{
  "experts_per_token": 6,
  "activation": "squared_relu",
  "moe_layers": [2, 3, 4, 5, 6, 7, 8],
  "router_score": "softmax",
  "routed_scale": 1.0,
  "balance_bias": false,
  "vocab_size": 16384,
  "norm": "rmsnorm",
  "norm_eps": 1e-07,
  "tie_embeddings": "early",
  "grad_clip": 0.5,
  "batch_tokens": 65536,
  "seq_len": 2048,
  "train_tokens": 471700000
}
Below are experts of layer 2 (counted from 0) of a mixture-of-experts language model. Rows are named router (the router's row for the expert), up (a neuron's input weights, with its number) and show model dimensions 160-239. Each number is 128 + 24 x the weight over its row's rms, rounded and kept within 0 to 255.
Before each expert's rows: a language model's description of what the expert responds to; "comes after" lists some tokens at least twice as common just before its tokens as in all text. This comes from a sample of Wikipedia text that the model never trained on. Tokens count by the router's weight.

# expert 49
What it handles: Prefixes and list dashes. Line-starting hyphens in infobox and taxonomy lists (- Class:), table pipes, and word-initial prefixes such as un, inter, non, dis, pre, counter.
comes after: "\n", "-", " (", " \"", " un", " pre"
router [137 157 110 128 131 128 114 102 127  99 134 113 129  99 123 153  94 163 123 125 104 133 172 109 143 140 135 162 131 159  82 119 132 153 137 156 162  85 113  98 171 140 109 140 104 132 133 136 101 113 135 104 142 121 128 122 164 143 126 105  84 105 131 127 163 139 121 114 164 150 154 144  93  87  82 134 132 130 126  84]
up0 [126 159 146 161 127 107 114 101 122 133 113 148  91 135 157 108 100 137 111 137 114 123  92 131 107 168 143 171 159 131 110  89 156 114 120 125 110 131 147 165 150 151 148 116  75 141 162 160 147 123 128  87 105  77 148 124 114 139 117 107 130 122 115 118 119 139 101 150 141 130  76  82 146 133 115 114 131 139 144 105]
up1 [120 150 144 112 100 152 159 114 162 142  91  88 148 153 130 110 124 119 165 112  91 106 142 125 143 136 134 143 133 132 128 108 133 134 118  81 128 141 150 130 119 127 170 119 118 101 107 147 116 100  93 147 119 169 143 112 123 119 143 171 167 126 151 113 139 155 113  71 130 127  98 126 124 132 149 128 133 169 154 165]
up2 [132 154 154 138 124 109 129 104 147 157 145 136 187 135 155 122 120 148 105 172 132 131 112  83 130 135 115 134 128 133 160 127 129 151 149 139 138  75 113 125 122 104 133  79 123  88 116 136 136 146  97 144 139 151 113 125 101  89 146 124 167 131 100 143 130 162 133 159  84 124 105 130 101 106 136 112  87 108 147 117]
up3 [ 99 162  96 108 166  78 205 110 167 128 124 101 127  93 142 105 149 139 153 119 109 151 103 143 126 124  82 157 159 136 104 115 126 112 152  46 121 159 150 142 161  84 110 138 115 157 123 115 139 143 124 146 152 139 131 119  95 143  77 119 142 142 130 188 131 134 129  92 125 134 110 106 147 122 156 129 102 168 184 110]
up4 [125  93 112 135 113 107 150  93 110 137 150 117 146 115 126 125 117  89 152  73 120 163 105 156 108 114  91 139 130 173 174 162 121 117 136 113 136 105 121 176 160 136 144 104  84 120 117 143 168 117 148 120 129 114 147 105 124 136  94 130 100 140 133 108 106 147 100 153 131 135 116 144 120  76 162 144 115 121 150 122]
up5 [ 97 110 121 142 177 116 143 116 141 157 133 102 173 139 141 106 138 153 124  98 141 145 126 116 129 116 175 133  98 131 119 155 137 175 105 107  93  79 125 127 116 142 129 173 102 127 121 135 160 118 147 159 114 178 129  87 134 172 121 148 179 104 158  99 110 136 136 137 110 151 183  86 192 107 142  98 108 170 148  99]
up6 [127 106  81 111 161 141 132 116 134 159 119  96 151  95 147 122 149 117 134 136 114 151 138 133 142 133 186 145 157 152 140 106 138 149 147  86 151  83  86 136 154 158 130 152  88 168 146 123 149 130 112 102 139  90 118 138 112 132 111 173 138  89 156 125 118 131 193 123 143 116 142  96 101 131 109 118 149 124 123 142]
up7 [131 148 161 153 121 152 153 102 121 119 117 137 118 123 158  92 119 168  48 176 108 142 100 142 153  88  94  98 101 148 149 151 148  90 153 117 125 179 111 129 132 115 138 168  83 104 141 137 112 123 123 136  98  97 127 127 124 113 132 118 169 174 143 135 133 156 135 118 113  99 178 149 124 150  99  98 165  82 128 144]
up8 [110 116 152 142 180 130 142 168 156 160 113 127 132  86 118  93 122 101 153 111 129 114  99 125 156 133  88 120 120 143 164 133 162 115 109  96 127 153 152 116 105 143  94 112 105 145 110 124 108 105 128 123  98 103 180 124 157 109 108 117 155 137 143 120 114 116 175 122 128 123 138  64 121 100 113 127  78 116  82 132]
up9 [126 125 149 149  84 168 130 153 158 133 150 142 134 120 125 143 123 146 119 148 121 129 146 126 118 122 103 159 143 144 111 119 149 125 134 109  99 139  95 150 124 154 123 140 153  81 121 149 144 125 175 162 124 126  95 129 171 119 151  67 144 166 109 134  95 127 141 134 157 107 109 103 119 150 151 129 158 132 165 165]
up10 [105 115 115 138 106 123 122  92  79 126 161 141 110 112 143 101 128 144 125 122 147 128  93 142 147 139 146 160 106 129 153 103 171 137 112 101 157 119 173 107 131  54 141 145 119 120  59 126 112 124 103 113 107  98 145 126 132 131 116 143 121 138 111  93 136  99 138 148 108 143 122 132  98 158 109 154 142 144 127 119]
up11 [132 166 129 130 118 133 175 148 103  79  58 153 131 112  98 144 122 194  97 138 142 129 125 140 133 144 117 159 129 153 128 136 161 163 113 150 134 102 131 140 144 135 172 127 110 110  79 173 151 128 153 119 103 124 126 161  75 136 131 139 150 165 122 139  91 136 133  77 142 115 103 124  94 128 105 118 132 132 130 142]
up12 [148 161 106 120 149 115 155 152 153 125 142 129  70 147 111 103 161 120 103 134 171 142  65 102 159 153  94 166 144 157 113 148 125 122 114 103 149 132 121 165 156  95 136  80 151 150 115 117 151 150 168 158  95 126 119  63 123 150 102 138  99 123 125  76 129 147 124 136 130 110 131  89 115 146 114 126 110 142 170 105]
up13 [129 143 146 142  95  74 161 159  82 132 115  97 121 123 116 142 108 146 122 132 127 162 114 122 103 118 103 123 115 115 161 101  82 142  95 147 125 170 121 144 167 104 121 107 139 163  81  98 161 113 162 169 145 105 115 125 122 182 140 116 174  98 114 146 166  77 110 133 120 139 126 152 158 134 145 152 181 104 106 129]
up14 [126 118  99 141  94 161 128 137 113 129 105 111 142 109 125 169 155 145 154  91 125 142 132 122 149 129 132 111 119 127 123 132 119 107 119 120 177 116 113 118 119 161 119 107  92 122 131 102 119  98 174 159 181  79 113 144 129 122 130 149  93 109 154 121 131 140 153 155 139 127  98 107 125 127  77 145 147 138 147 156]
up15 [129 105 102 136 151 126  95  76 142 140  99 132 109 132 126 140 150 152 122 158 131 135 131 151  97 126 100  89 119 163 156 141 143 115 172 153 131 128 140 111  90 124 124 167 102 138 121 122 140 134 121 107 137 157 151  85 153 143 121 142 139 158 111 157 161 116 120 128 144 101 133 151  87 117 138  96 159 129 144 146]
up16 [100 112 119 128  65  70 124 134 143 126  99 133 130 136 165 113 156 104 162 155 102 168 142 145 147 125  98 141  91 141 158 106 102 147 141 105 151 140 143 124 158 120  69 112 149  90 153 141 143  94 171 121 112 155 165 145 107 112 135 165 146 151 129 151 145 159 147 136 108  86 122  83 102 140 175 152 118 122 137 158]
up17 [151 123 112  92 157 127 113  95  79 153 115 160 142 130 123  94 110 161 130 105 138 126  98 153  99  92 150 180 155 146 133 154 108 132 136 101 145 137 115 165 108 157 116 147 117 109 105 142 157 122 144 120 122 125 173 142 129  74 133 140  95 135  81 139 126 104 135 107 112 140 112 110  87 139 132 100 121 167 136  99]
up18 [130 149 163  99 156 126 135  96  85 145  98 130 106 117 141 158 147 166  91 129 160 113 100 161 155 110 153 113  93  88 137 138 141 111  59 158 143 121 122 105 142 122  83 196 161 122 116 132 136 140 157 131 155 104 130 119  88 123 172 144 150 140 105 162  85  80 160 115 137 157 148 131 100 152 123 169 169 104  92 148]
up19 [177  96 134 110 134 144 119 114 154 124 163 104 107  95 121 132 123 116 119 119 163 128 128 164 125 120  94 129 153 128 113  96 108 142 141  98 167 151 150 135 125  95 138 131 129 120 117 136  99  88 149 117 123 111 107 104 131 149 123  89 138 135 161 110 138 103  92 125 117 161 143  70 117 131 129 144 111 133 120 117]
up20 [143 122  98 114  98 140 158 114 156 135 140 129 104 111 155 150 139 120  97 158  98 145 182 130 124 145 103 105 141  75 158 143 156 159 133 126 137 171 133 114 106  56 167 114  79 154 131 155 107 159 144 104 132 127  82 140 123 167 147 113 113 162 131 159 116 115 125  94 127 129 118 135 136 138 139 168 141 132 117 117]
up21 [134 103 138 124 107 156 122 105 134 130 103  87 131 126 135 141 135 112 134 133 103 155  88 140  89  93 109 154 144 142 126 116 125 134  93 165 102 122 128 130 105 121 155 108 130  57 157 157 109 147 113 134 141 119 154 148 151 147 113 102 144 153 125  82 158 124 136 146 153 165 102 162 125 155 149 147 100 123  98  91]
up22 [141 144 143 138 124 138 109 143 151 145 155 120 149 112 137 119 142 118 119 145 114 118 141 125 144  99 141 148 106 184 144 120 128 117 144 127 113 122  91  91 136  93 127 119 114 120 107  69 146 151 107 119 116 117 109 149  78 125 146 112 126 140 143 105 136 158 170 127  72  77  90 125 115 111 151 110 193 129 142 129]
up23 [149 114 125 138 130 140  75 142  80 144 151 109 135 166 153 137 153 111 159 152 178 130  92 113 110 109 137 140 163 157 152 184 157 130 109 111 132 160 149 150 118 129 153 148 172  84 127 127 138 124 107  87 137  95 158 186 201 142 124 161 107 124 160 164 125 130 122 142 102 129 133 141 100  82 109  98 114 111  93 158]
up24 [139 106 119  79 160 121  53 121 126 111 167 118 109 101 104 118 112  85 131 108 169 152 153 131 122 110 145 128 101 145  90 181 157 136 115 119  79 110 112 130 120  86 127 116 122 121 103 145 118 129 136 141 152 127 159  93  72 112 105 155 134 124 128 127 167 109 127 148 164 126 109 132 158 103 105  86 159 145 108 149]
up25 [148  99 128 130 140 135 154 132 129 165 143 136 133 143 121 153  69 132 133 115 142  79 131 144 122  76 106 115  94 118 153 112 115 131  74 110 168 126 106 131  86 142 123 135 106 166  89 158 122 111 129 132 169 116 180 119 137 140 128 120 134 147  96 112 158 117 144 106 129 113 114 142 128  93 123  76 142 117 149 100]
up26 [114  86 110 133 139 133 136 165 105 128  87 138 131  93 144 122 112 152 109 137 120 161 164 134 146  79 129 154 110 143 137 129  87 185 116 132 105 121 148 135 154 103 138 148 118 140  66 162  94 133  93 103 166  79  90 123 168 122 122 170  92  96 150  95 117 161 122 126 106 143 139  93 140 117 118 140 143 117  95 100]
up27 [135 163 119 153 156 152 150 143 147 130 122 100 171 108 130 132 152 114 111 109 100 108 117 150 193 149 163 126 128 136  67 126  99 130  91 128 127 133 134 127 144 148  76 147 143 181 102 155 103 115 129 138 166 115 136 138 150 135 173 107 137 123 113 157 106 152  65 136 187 137 130 136 138 116 141 131  80 120 167 123]
up28 [116 112 114  95  82 122 123 163 122 130 120 132 112  92 137 144 143 141 162 126 117 152 179 151 178 102 155 167 124 145  84 176 116 108 137 124 157 110 123 122 100 167  95 149 132 188 138 150 142  99 150 130 130 112  94 132 119 122 151 150 131 142 112 147 159 176 154 137  83 125 160 102 134 159 185 120 165 110 200 132]
up29 [130 146 113 181 134 124 125 122 100 165 118 120 158 116 137 128 111  91 138 111 156 139 157 154 129 133 111 157 152 107 137 100  94 148 113  77 134 131 130 132 154 117 120 125 114 134  82 154 153 110 151  86 114 126 126  99 102 117 141 140 106 135 147 195 151 146 121 140 117 126 124  97 118 168 112 142 109 122 115 110]
up30 [129 118  70 102 144 135 133 141 132 101 107  70 141 137 112 141 116 140 164 116 146 112  92 140 131 150 135 129  74 164 121 132 146 123 106 148 125 132 154 171 139 113 136 128 160 151 116  97 169 157 195 137 132 106  94 124 135 150 107 131 123 163 172 163 118 110 123 144 160 150 101 161 155 155 129 100 110 147 118 109]
up31 [130  74 144 102 152 106 121 123 109 112 137  91 103 132 162 148 132 135 129  92 138  94 144 114 137 130 135 141 147 137 145 145 137 122 153 105 175 118 116 123 132  82  88 119 153 138 158 107 136 173  64 101 117 105 119 114 134 105 178 140 145 112 146 183  80  81 132 119 124 106 136 126  90 109 132 138 133 138 121 120]
up32 [163 110  73 134  98 100 125 123  81 129 100  88  85 158 136  95 137 110 143  82 147 136 133 128 117 128 124 129 105 110 187 108 124 110 126 123 111  71 111 150 135 161 121 158 125 107 130 139 173  85  94 106 168 120 132 125 152 135 131 108  59 147 151 138 124 115 112  96 119 163 105 107 135 105 153 119 120 150 101 145]
up33 [120 116 140  98 116 136 114 104 135 135 178 104  61 132 118  85 162 119 122 124 112 110 122 108 131 109 115 122 113  95  85 126  95 109 137  91 125  98 148 160 186 126 118 153 127  93 123 137 154 155 120 112  96 107 146 139  97  99 128 146 115 116 158 154 101 181 163 155 146 154 125 123 105 112 105  98 124 138 152 165]
up34 [158 147 110 139 115 141 134 142 115  84 103 106 120 136 116 116 135  89 117 113  88  78 150 122 101  93 100 146 148 140 161 154 152 116 110 168 164 162 143 116 130 128 100 120  95 132 141 116 101 167 126 111 154 157 126 120 160 137 122 126 111 160 133 134 138 137 144 162 135 148 131 143 136 135 123 135 134  97 163 143]
up35 [158 144 185 146 127 114 160 118 157 151  93 145 150 109 148 159 130 108 139 143 163  96 152 118 126 165 182 100 131 123  80 132 119 133 138  97 157 128 125 132 139 147 125 149 150 123 142 141  85 147 123 118  96 152 125 112 100 151  84 104 129 116 135 151 124 104 115 160 121  98 130 148 145 126 133 159 161 156 121 132]
up36 [122 152 134 121 117 104 102  99  95 182 115 139 141 146 154 155 103 108 123 131 124 120 150 160 147 170 131 116  71 131 146 133 114  95 126 143 124  98 118 100  95 112 107 149 187 139 137 109 131 115 146 145 144  72 147 117 156 116 129  64 119 118 134 141 150 124 148 150 131 138  61 175 153 142 127 118 109 145  93 125]
up37 [173 110 125 133 100 114 118 169 175 131 108 106 156 149 157 119 142 173 105 148 121 156 129 145 166  66 136 136 113 126 107 148 162  93 137 116 151 143 125 119 166 107 105 132 117 134  92 132 126 131 105 144 119 145 111 132 133  85 131 170 123 121 154 150 112 182 100 107  94  93 174 140 103 134 140  97 119 143 153 141]
up38 [143 114 129 148 105 146 145 146 105 161 130 161 105 119 139 160 107 149 121 186 129  80 111 122 115 154 103 144 119 159  93 157 109 103 125  95 116 104  94 167 146 133 124 142 159 103 156 149 122 125  85  96 148 142 125 146 144 121 131 169 149 121 127 145 110 104 100 165 128 123 157 138 121 108 102 170 136 180 148 111]
up39 [119 110 174 146  97 157 145 163 173 134 165 185 128 207  99 153 116 127 130 125 105 120 160 163 103 138 165 160 109 137 114 145 133 112 113 104 146 125 129 118 133 111 145 113 115 100 135 134 136 106 132 113 129 115 137  89  95 130 137 145 109 145 113 163 102 122 118 148 117  68  98 108 111 109 112 114 173 128 124 112]
up40 [147 151 121 176  93 152 166 100 136 106 115 129 124  92 113 123 102 109 146 157 129 114 118  72 160 170 163 141 119  91 131 128  99 139  96 155 124 113 141 122  90 145 132 126  93  80 117 107 134 118 129 134 125  88  91  71  92 132 157  95 106 132 121 119 138 162 110 164 127 136 114 130 156 138 152  97 120 136 101 140]
up41 [149 120 122 127 156 111  96 135 140 141 137 115 118 138 156 123 117 149 156 138 150 148 117 155 116 110 151 144 161 150 116 132 152 102 113 145 135 126 139 114 110 175 105 119 104 105  97 103 153  97 135 155 116 108 139 131 163 118 108  99 141 150 144  88 149 218 136 101 149 103 161  88 161 133 142 125 122 134  98 114]
up42 [119  87 105 144 117 113 128 110 136 173 129 140 132 123 162  99 138 151 158 111 152 172 152 144 125 143 134  93 150 154 143 134 137  91  89 105 168  93 125 131 150 116 151 112 129 108 120  79  86 127 143 121  63 129 138 116 118 147 114 127 134 118 123 134 143 167 125 125 126 130  93 122 142 110 158 106 135 124 153 129]
up43 [132 110 117 116 158 106 134 165 116 126  87 157 101 155  80 145 117 149 145 154 126 134 114 100 111 138 161 157 142 130 173 127 107 133 138 135 160 148 157 174 101 123 168 150 132 119 154 148 147 152 112 146 133 119 109 156  74 134 136 118 125 134 113 158 151 154 103  84  92 155 139  87 141 138 102 130 146 146 108 163]
up44 [143 176 138 126 102 100 113  76  96 149 156 159 113 106  79 168  95 132 132 122 175 137 105 124  98 113 118 109 158 136 140 125 144 139 124 137 142 108 138  53 124 112 107 160 153  88 106 149  94  95 137 123 123 151 124 138 117 143 152 127 147 132 152 165 107 105 132 120  57 127  91 129 137 140 151 110 124  87 171 133]
up45 [ 97 104 128 117 175 133 167 132 136 109 109 128 140 136 121 143 109 122 101 163 122 122 126 116 108 121  92 120 135 140 133  76 108 107 140 145  88 134 157 144 106 102 101 126  97 131 106 123 161  91 112 116 131 103 124  94 163 113 156 149 124 119 131 137 105 152 116 132 135 105 131 131 144 123 120 123  97 164 153 158]
up46 [144 169 137  99 107  89 108 122 127 159 110 122 136  97 102 105  76 143 177 125  86 139 124 127 116 142 125 101 136 112 136 121  50  77 158 122 126 164 144 116 120 108 147 142 159 141 167 166 116  87  70 104 133 144 116 140 154  89 142 101 116 136 128 142 145 125  93 110 129 120 132 109 117 131 175 160 114 111 129 138]
up47 [122 138 111 129 125 107 108 105 144 127  97 122 155  89 129 164 120  97 111 113 123 142 133 105  72 133 155 160 168 113 134 137 146 112 151 122 130 160  87  85 118  98 112 165 140 102 104 112 151 119 159 168 160 103 166 148 154 119 110 110 167 110 108  78 178  93 137  77  88 116 118 152 104 126 103 115 124 182 158 118]
up48 [134  57  91  88 131 119 109 138  71 128  84 126 131 102 109 170 178 111 135 120 138 162 120 131 118 146 136 141 147 176 120 104 145 127 133  80  85  83 143 123 160 132 138 151 120 143 103 125 120 161 133 115  91 156 144 131  88 135  88 171 109 118 133 145  86 147 114 137 183 104 159 136 131 129 165 118 138  83 157 179]
up49 [128 106 133 109 114 118  95 102 111 123 138 127  90  83 144 195  68 183 139  96 138 109 114 110 157 102 166 107 176 102 137 101 122 140 169 117 139 117 160 137 117 151 114 115 141 126 121  97 144  90 112 135 146 139 162 163 132 131 139 135 144 154 136 123 168 115 121 154 166 141 159 144 122 145 123 118 158  79 138 175]
up50 [118 112 136 122 144 158 117  93 141 181 110 121 132 129 134 155 114  93 146  90 137 152 108 116 149 117 103  71 180 136 132 129 112 111 125  92 138 125 150  90 131 173 159 146 166 131 169 142 143 142 151 139 102 167 119 111 109 190 100 133 123 159 139 158 148 131 101 115 123 131 114 123 160 166 154 139 121 103 178 156]
up51 [136 111 111 112 124 128 170 129 135 140 156 133 151 141 151 146 118 175 112 126  84 143 122 144 129 121 158  66 123 138 123 145 115 101 121 188 113 134 163 129 153 151 139 172 122 114  90 101 116 145 125 116 113  75 139  99  97 123 153 121 105 136 132 108 150 122 117 134 126 137 109 145 124 156 141 172 145 139 157 116]
up52 [142 155 113 132  98 129 113  72 147 123 137 128 106 124 130 108 118 132 106 131  87 120 130 114 115 109 105  99 107 141 124 143 148 131 128 104  70  87 123 152 148  97 172  88 108 140 152 144 124  93 134 122 153 153 151 104 119 151 115 162 102 118 161 112 150 161 126 110 133 135 126 104 150 122 129 135 130 154 101 111]
up53 [146 131 137 128 130 141 124 111 137 147 136 148 100 106  80 111 145  79 158 104 117  98 155 109 148 147 147  83  59 198 170 158 126 125 140 117 127 142 124 125 122 145  74 110 130 114 127 164 118 120 145 153 105 115 133  86 121 132 125 117 111 140 153 106 124 167 131  93 143 112 153 136 139 101 118 139 142 120 128 150]
up54 [117  86 106 129 145 103  93 117 124 108 119 147 106 129 128 118 144  88 125 119 142 107 162 117 118 148 132 180 154 101 120 115 137 126  96  65 145 134 162 139 138 116 156  88 139  64 152 132 147 137  77  89 141 151 137 124 133 121 129 111 121 147 129 134 121 138  97 108 150 109  92 177 130  95 156  76 112 109 150 115]
up55 [134 141  96 120  99 139 137 138 160 109  89 123 135 100 141 115 120 130 104 132 106 133 101 123 100 117 136 113 124  96  93 128 164 161 119 140 124 165 119 157 100 170 106 116 120 123 115 143 104 160 136 187 109 148 141 119 119 110 134 156 137 139 168 105 107 124 118 172 116 135  98 120 131 190 158 196 116 156 138  87]
up56 [128 161 138 123 102 155 127 120 125 142  70  91 146  99 118 113 111 116 151  57 142 123 160 145 133 134 138 128 142 108 130 165 136 109 109 110 129 126 130 126 114 149 161 140 143 101 148 111 126 104 151 127 102 130 174 103 152 157 159 138 104  96 132  94 126 129 176 122  91 146 138 102 108 131 130 124  96 118 120 167]
up57 [149 147 162  90 115 141 132 184 153 110 103 145 115 118 122 117 140 112 132 170  92 132 148 148 166  83 140 147 145  83 116 102 136  96 148 113 134 116 150 122 141 137 158 134  98  50 111 111 108 140 125 107  91 135  83 156 201  68 124 124 131 179 184 126 136 105 101 141 124 116 129 171 138 156 162 109 147 146 166  95]
up58 [150 103 138 124 122 126 105 116 123 152 130 125 144 171 108 153  92 134 114 117 111 175 141 113 109  90 137 142 148  67 183  74 142 191 122 151 156 168 155 115 129 156 107 186 103 104  87 108 148 112  67  87  80 121 114  96 132 131 107  77 125 114 107 113  98 121 153 118 128 130  73 149  84 157  84 124 135 133 130 133]
up59 [112 146 127 175 120  74 115 139 125 159 159 127 113  95 120 134 104 148 128 113  95 148 113 126 152  87 103 168  91 100 150  95 195 147 141 139 151  92 136 149 106 146 115 122 107 137 130 143 122 137 146 169 151 134 152 115 129 138  86 145 125 152 139 148 133 128 120 113 139 129 127 131 115 114 140 150 113 126 110 173]
up60 [139 139 144 123 183 115 150 103  94 144 122 137 103 126 136 155 148 171 118 143 139  89 129 145 139 105 148 185  89 155 152 121 149 141 157 103 134 131 113 109 102 148 127  89 135 144 152 134 117 119 143 146 160 109 132 137 112 102 126 107 148 120 118 157 113 103 156 125 131  89  98 129 151  96 115 133  61 154 124 210]
up61 [175 129 137 105 134 102  99 103 130 122 121 171 127 126  73 161 114 106 139  76 118 116 149 114 113 150 112 102 125 151 140  95 136 113 112 126  81 129 129 104 160  97 130 136 132 160 111 153 177 141 128 148 112 129  93 153 117 145 109 149 119  81 129 170 109 150 121 115 165 139 105 103 111 168 135 123 142 150 133 137]
up62 [158 128 131 119 113 123  81 148 128 106 129 136 130 120 127 138 125 114 133  82 126 108  95 106 145 118 157 141 126 142 118 131 121  99 137 146 127 141 130 132 148 166  83 100 176 152 104 128 133 156 119 146  69 111 116 131 108 125 122 128 122 169 131  82 135 122 152 165 152 132 119  95 114  92 183 137 133 171 164 123]
up63 [123 163 116  63 177 119 143 120 146 137 106 135  97 127 119 102 115  99 112 134 145 130 129 113  86 142 121 127 174 128  96 142 143 144  87 113 155 136 105 103 149 148 108 175 114 145 125 133 173 127 138 137 124 119 163 127  73 125 129  85 116 124 164 141 116 124 104 139 115 151  94 115  89 135 127  98 132  97  76 115]
up64 [125  90  84 131  74 157 140 127  59 113 118 124 137 128 134 174  96 136 140 125 131 112  97 151 111 152 116 150 108 165  91 117 129 168 145 115 151 148 133 101 113 153 105 100 126  96 127 150  99 127 167 132 105 133 112 117 122 118 135  90 144 110 119 164  82  89 116 146  85 106 181 146 113 129 146 147  99  81 104 139]
up65 [136 101 140 149 137 130 137 114 142 124 144 157 145 128 145 183 109 156 145 167 122 137 147 135 116 128 135 149 143  94 141 137 149 157 124 137 167 148  97 156 129 134 112 183 133 137 135 142 158 105 103 128 164 140 136 136 137 164 125 113 113  87  89 108 148 165 146 137  82 138 100 132 130 144 113 147 128 141 161 108]
up66 [ 98 112 149 125 135 121  99  95 155  97 149 130 139 160 144 169 128 142 118 174 128 108 132 104 196  78 131 135  97 114 126 117 119 134 131 120 171 143 108 141 132 141 141 143 105 123 100 132 110 129 169 160 133 139  71 134 135 135 156 170  97 145 156 127 107 133 146 153 126 129 115 134 132 110 118  66 168 126 142 123]
up67 [163 121 111 114 119 128 131 119 130  96 141  86  97 119 133 129 157 120 114  84  94 108  77 172  85 113 128 108 139 187 114 145 129 128 122 140 124 113 138 101  98 159 154 133 113 130 115 158 176 161 144 133 153 121 120 101 159 139 157 117 144 132 135 186  76 154 115 127 139 119 108 106 147 130  83  99 167 148 143 145]
up68 [110 136 127  99 149 135 148 168  77 137 121 146 108  86 187  94 122 135 145 110 114 119 167 121 134 112 141 174  96 126 136 167 118 169 152 102  99 124 130 149 116 151 106 123 129 148 114 107 104 127 138 132 127 111 129 115 121  89 150 123 150  81 149 119 127 145 128 159 111 166 158 107 147  82  68 140 159 168 150 154]
up69 [128 149 136 198 122 115  87 124 126 115 118 107 129 152  88 168 122 119 115 124 134 149 142 166 156 122 147 136 136  90 130 137 159 114 163  76 121 132 167  93 156 124 140 109 106 140 188  98 107 137 134 134  89 135 107 139 106 114 142 186  88 159 175 125 136 166 133 107 122 123 148 138 176 133 134  81  99  89 117 151]
up70 [141 122 133 140 139 106 176 124 113 142 153 130 167 135 140 114 139 104 143 147 187 124 142 119 146 110 111  98 129 120 134 121 128 140 127 134 154 162 104  93 124  86 110  88 123 143  74 150 149 135 168 112  93  92 124 158 146  94 129 118 105 148 185 107 159 127 111  98 138  74 145 127 130 173 101 139 145 108 107  95]
up71 [ 91 133 110 124 160 139  88 158 155 159 132 110 149 104 109  97 121 127 133  87 146 120 123 124 135 139 135 143 139  99 132 130  96 140 185 116  74 142 150 134 138 113 108 148 107 139 169  81 121 115 125 140 107 110 124 131 115 139 162 163 151 121 152  84 157 204 133  85 136  87 141 113 143 111 108 125 123 121 109 124]
up72 [156 129 145 148 143 162 118 147 139 106 110 135 142 130 117 157 156  95 142 139 164 136 118 114 139 123 114 169 146 149 128 150 152 156 131 148 142 170 142 141 145 114 137 193 110 175 107 149 128 145 142 121  78 171 120 106 111 115 185 167 121 141 106 167 113  96 136 108 127 165 131 149 133 176 111 135  97 120 142 158]
up73 [121 130 122 154 156  78 129 141 169 101 117 107 128 103 137  88 129 136 124  89 169 103  78  80 169 136 113 118 120  91 173 112 179 138 127 127 115 113 116 106  94 147  83 131  99 136 111 139 120 130 148 163 156 116 158 203 114 116 114 116  98 135 135 143 139 108 144 135 122 140 105 149 124 159 119 173 119 144 163 150]
up74 [135 146 141 175 121 154 135 142  73 135 122 158 129 127 134 139 118 148 126 143 129 132 110 131  92 129 122 105 146 126 162 112 118 156 122 165 133 138 112 124 131 113 168 136 100 116 107 134 186 135 110  71 128 113 159 108 112  89 128 166 126 118 148 158 162 113 109 123 125 120  92 167 173 143 199 148 107 128 107 140]
up75 [124 162 139 142 125  68 123 168 163 129 130 134  78  92  98 127 100 106 131 173 117  87 112 119 128 137  73 122 146 139  86 123 146 129 114 128  99 123 130 154 142 101 116 119 123 130 103 176 129 157 143 124 101 131 112 114 114 144 119 178  67 116 133  97 151 179 148 101 112 175  99 147 104 149 119 119 116 158  89  91]
up76 [111 135 177 155 125 130 123 144 140  98 117 166 165 156 132 152 120 107  83 102 132 101 158  90 149 122 120 128 136 138  88 134 111 145 136 116  97  88 134 155  88 142 149 125 125 131 158 153 101 152 107 118 110 124 164 122  78 137 140 141 132 143 120 140 130  67 102 117 110 177 145 120  99 100 102 115 172  86  99 148]
up77 [135 123 149 133 108 140 111 160 141 164 154  93 136 133 107 144 113 170 160 135 134 105 101 175 133 125 118 117  96 139 135 124 123 137 156 175  93 120 195 100 154 162 134 156 120 149 158 159 170 103 165 137 139 147 156 133 128 139 137 102 185 148 128 179 118 126 132 182 126  92 105 136  92 115  94 126 125 122  98 137]
up78 [162 148 148  99 145 123 124 127 161 103 101 136 101 116 124 131 127 110 137 104  98  86 114 109 151 150 113 147 115 161 155 111 112 115 138 205 171  97  99 137 107 117 137 118 165 149  92  69 125 103 143 116 104 120 101 151 155 133 136 149 129 143 124 136  95 119 104  96 130 152 106 158 124 164 142 166 135 108 158 145]
up79 [ 95 140 158 112 108 113 183 126 158 141 111 112 150 179 133 124 157 153 107 163  95 147 141 153 113 124 163  89 132 139 131  98 113 121 155 139 115 123 162 120 123 171 138 148 105 128  98 147 178 128 131 113 114 150 118  87 153 111  94  89 121  91 123 158 125 112 173 149 206 120 150 125 139 132 117  81 127 114 127  93]
up80 [132  74 109 124 146 140 134 102 131 140 150 162  92 145 107 100 102 136 143 153  83 131 109 172 105 138 100 112 114 140 128  97 143  96 120 155 130 152 156 135 152 169 128 107 139 121 151 116 109 141 126 166 159 121  75 159 158 133 127  94 136  91 135  86 136  99 150 117 138 128 127 154 127  91 139  79 142 100 130  97]
up81 [116 112 162  90 122 168  80 126 101 119 124  98  94 157 121 114 107 146 122 126 138 117 178  91 143  96 157 139 129  98 143 163 140 117 107 102 129 129 131 106 134 125 166 133 120 162 136 155 160 131 134 136 146 115 142 119 124 135 115 173  96  96 102 105 122 166  94 133 125 131 159 134 139 128 159 131 151 127 133 133]
up82 [ 73 163 162 174 148 115 104  91 159 150 122 121 126 133  95 160 128 125  76 105 159  75 146 117 166 100 158 178 111  95 107 108  88 116 111 127 139 191 117 129 168 127 120 109 114 114 128 119 140 115 139 153 122 115 108 111 140 139  65 119  93 113  92 142 100 143 123  97 146  99 168 110 131 128 120 105  98 117 123 142]
up83 [109 137 120 150 116 114 111 138 152  94 126 112 154 105 145  94 163 161 106 139 115 103 118 141 137 128 131 124 127 109 117 119 122 106 127 127 180 116 125 140 141 157 100 128 153 138 128 125 105 127 143 134 104 107 127 131  90 133 148 131 127 130 115 154 114 101  87 146 122 134 112 174 150  51 104 175 175 129 120 141]
up84 [112 147  94 140 144 124 116 127 150 147  76 119 140 109 134 159 107  72 184 108 169 175 123 130 114 112 143 154 174 144  96 151 137 139 106 126 109  88 154 159 131 123 135 157  91 117 116 133 156 115 107 113 165  89 122 119 143 138 141 118 142 131 104 130 127 113 119  77 139 141 121 100 129  87  97 135 121 128 137 144]
up85 [175 154 138 128  90 148 143 143  83 105 141  86 130 137 119 152 109 115 143 120 121 119 138  67 112  99 119 127 136 146 160 157 120 150 122 159  87 137 145 178 105  96 118 118 142 130  98 120 179 124 127 134 109  44 157 151 137 117 133 106 135 105 122 110 106 131 123 123 128 141 118 122  92 118 115 101 108 153 141 149]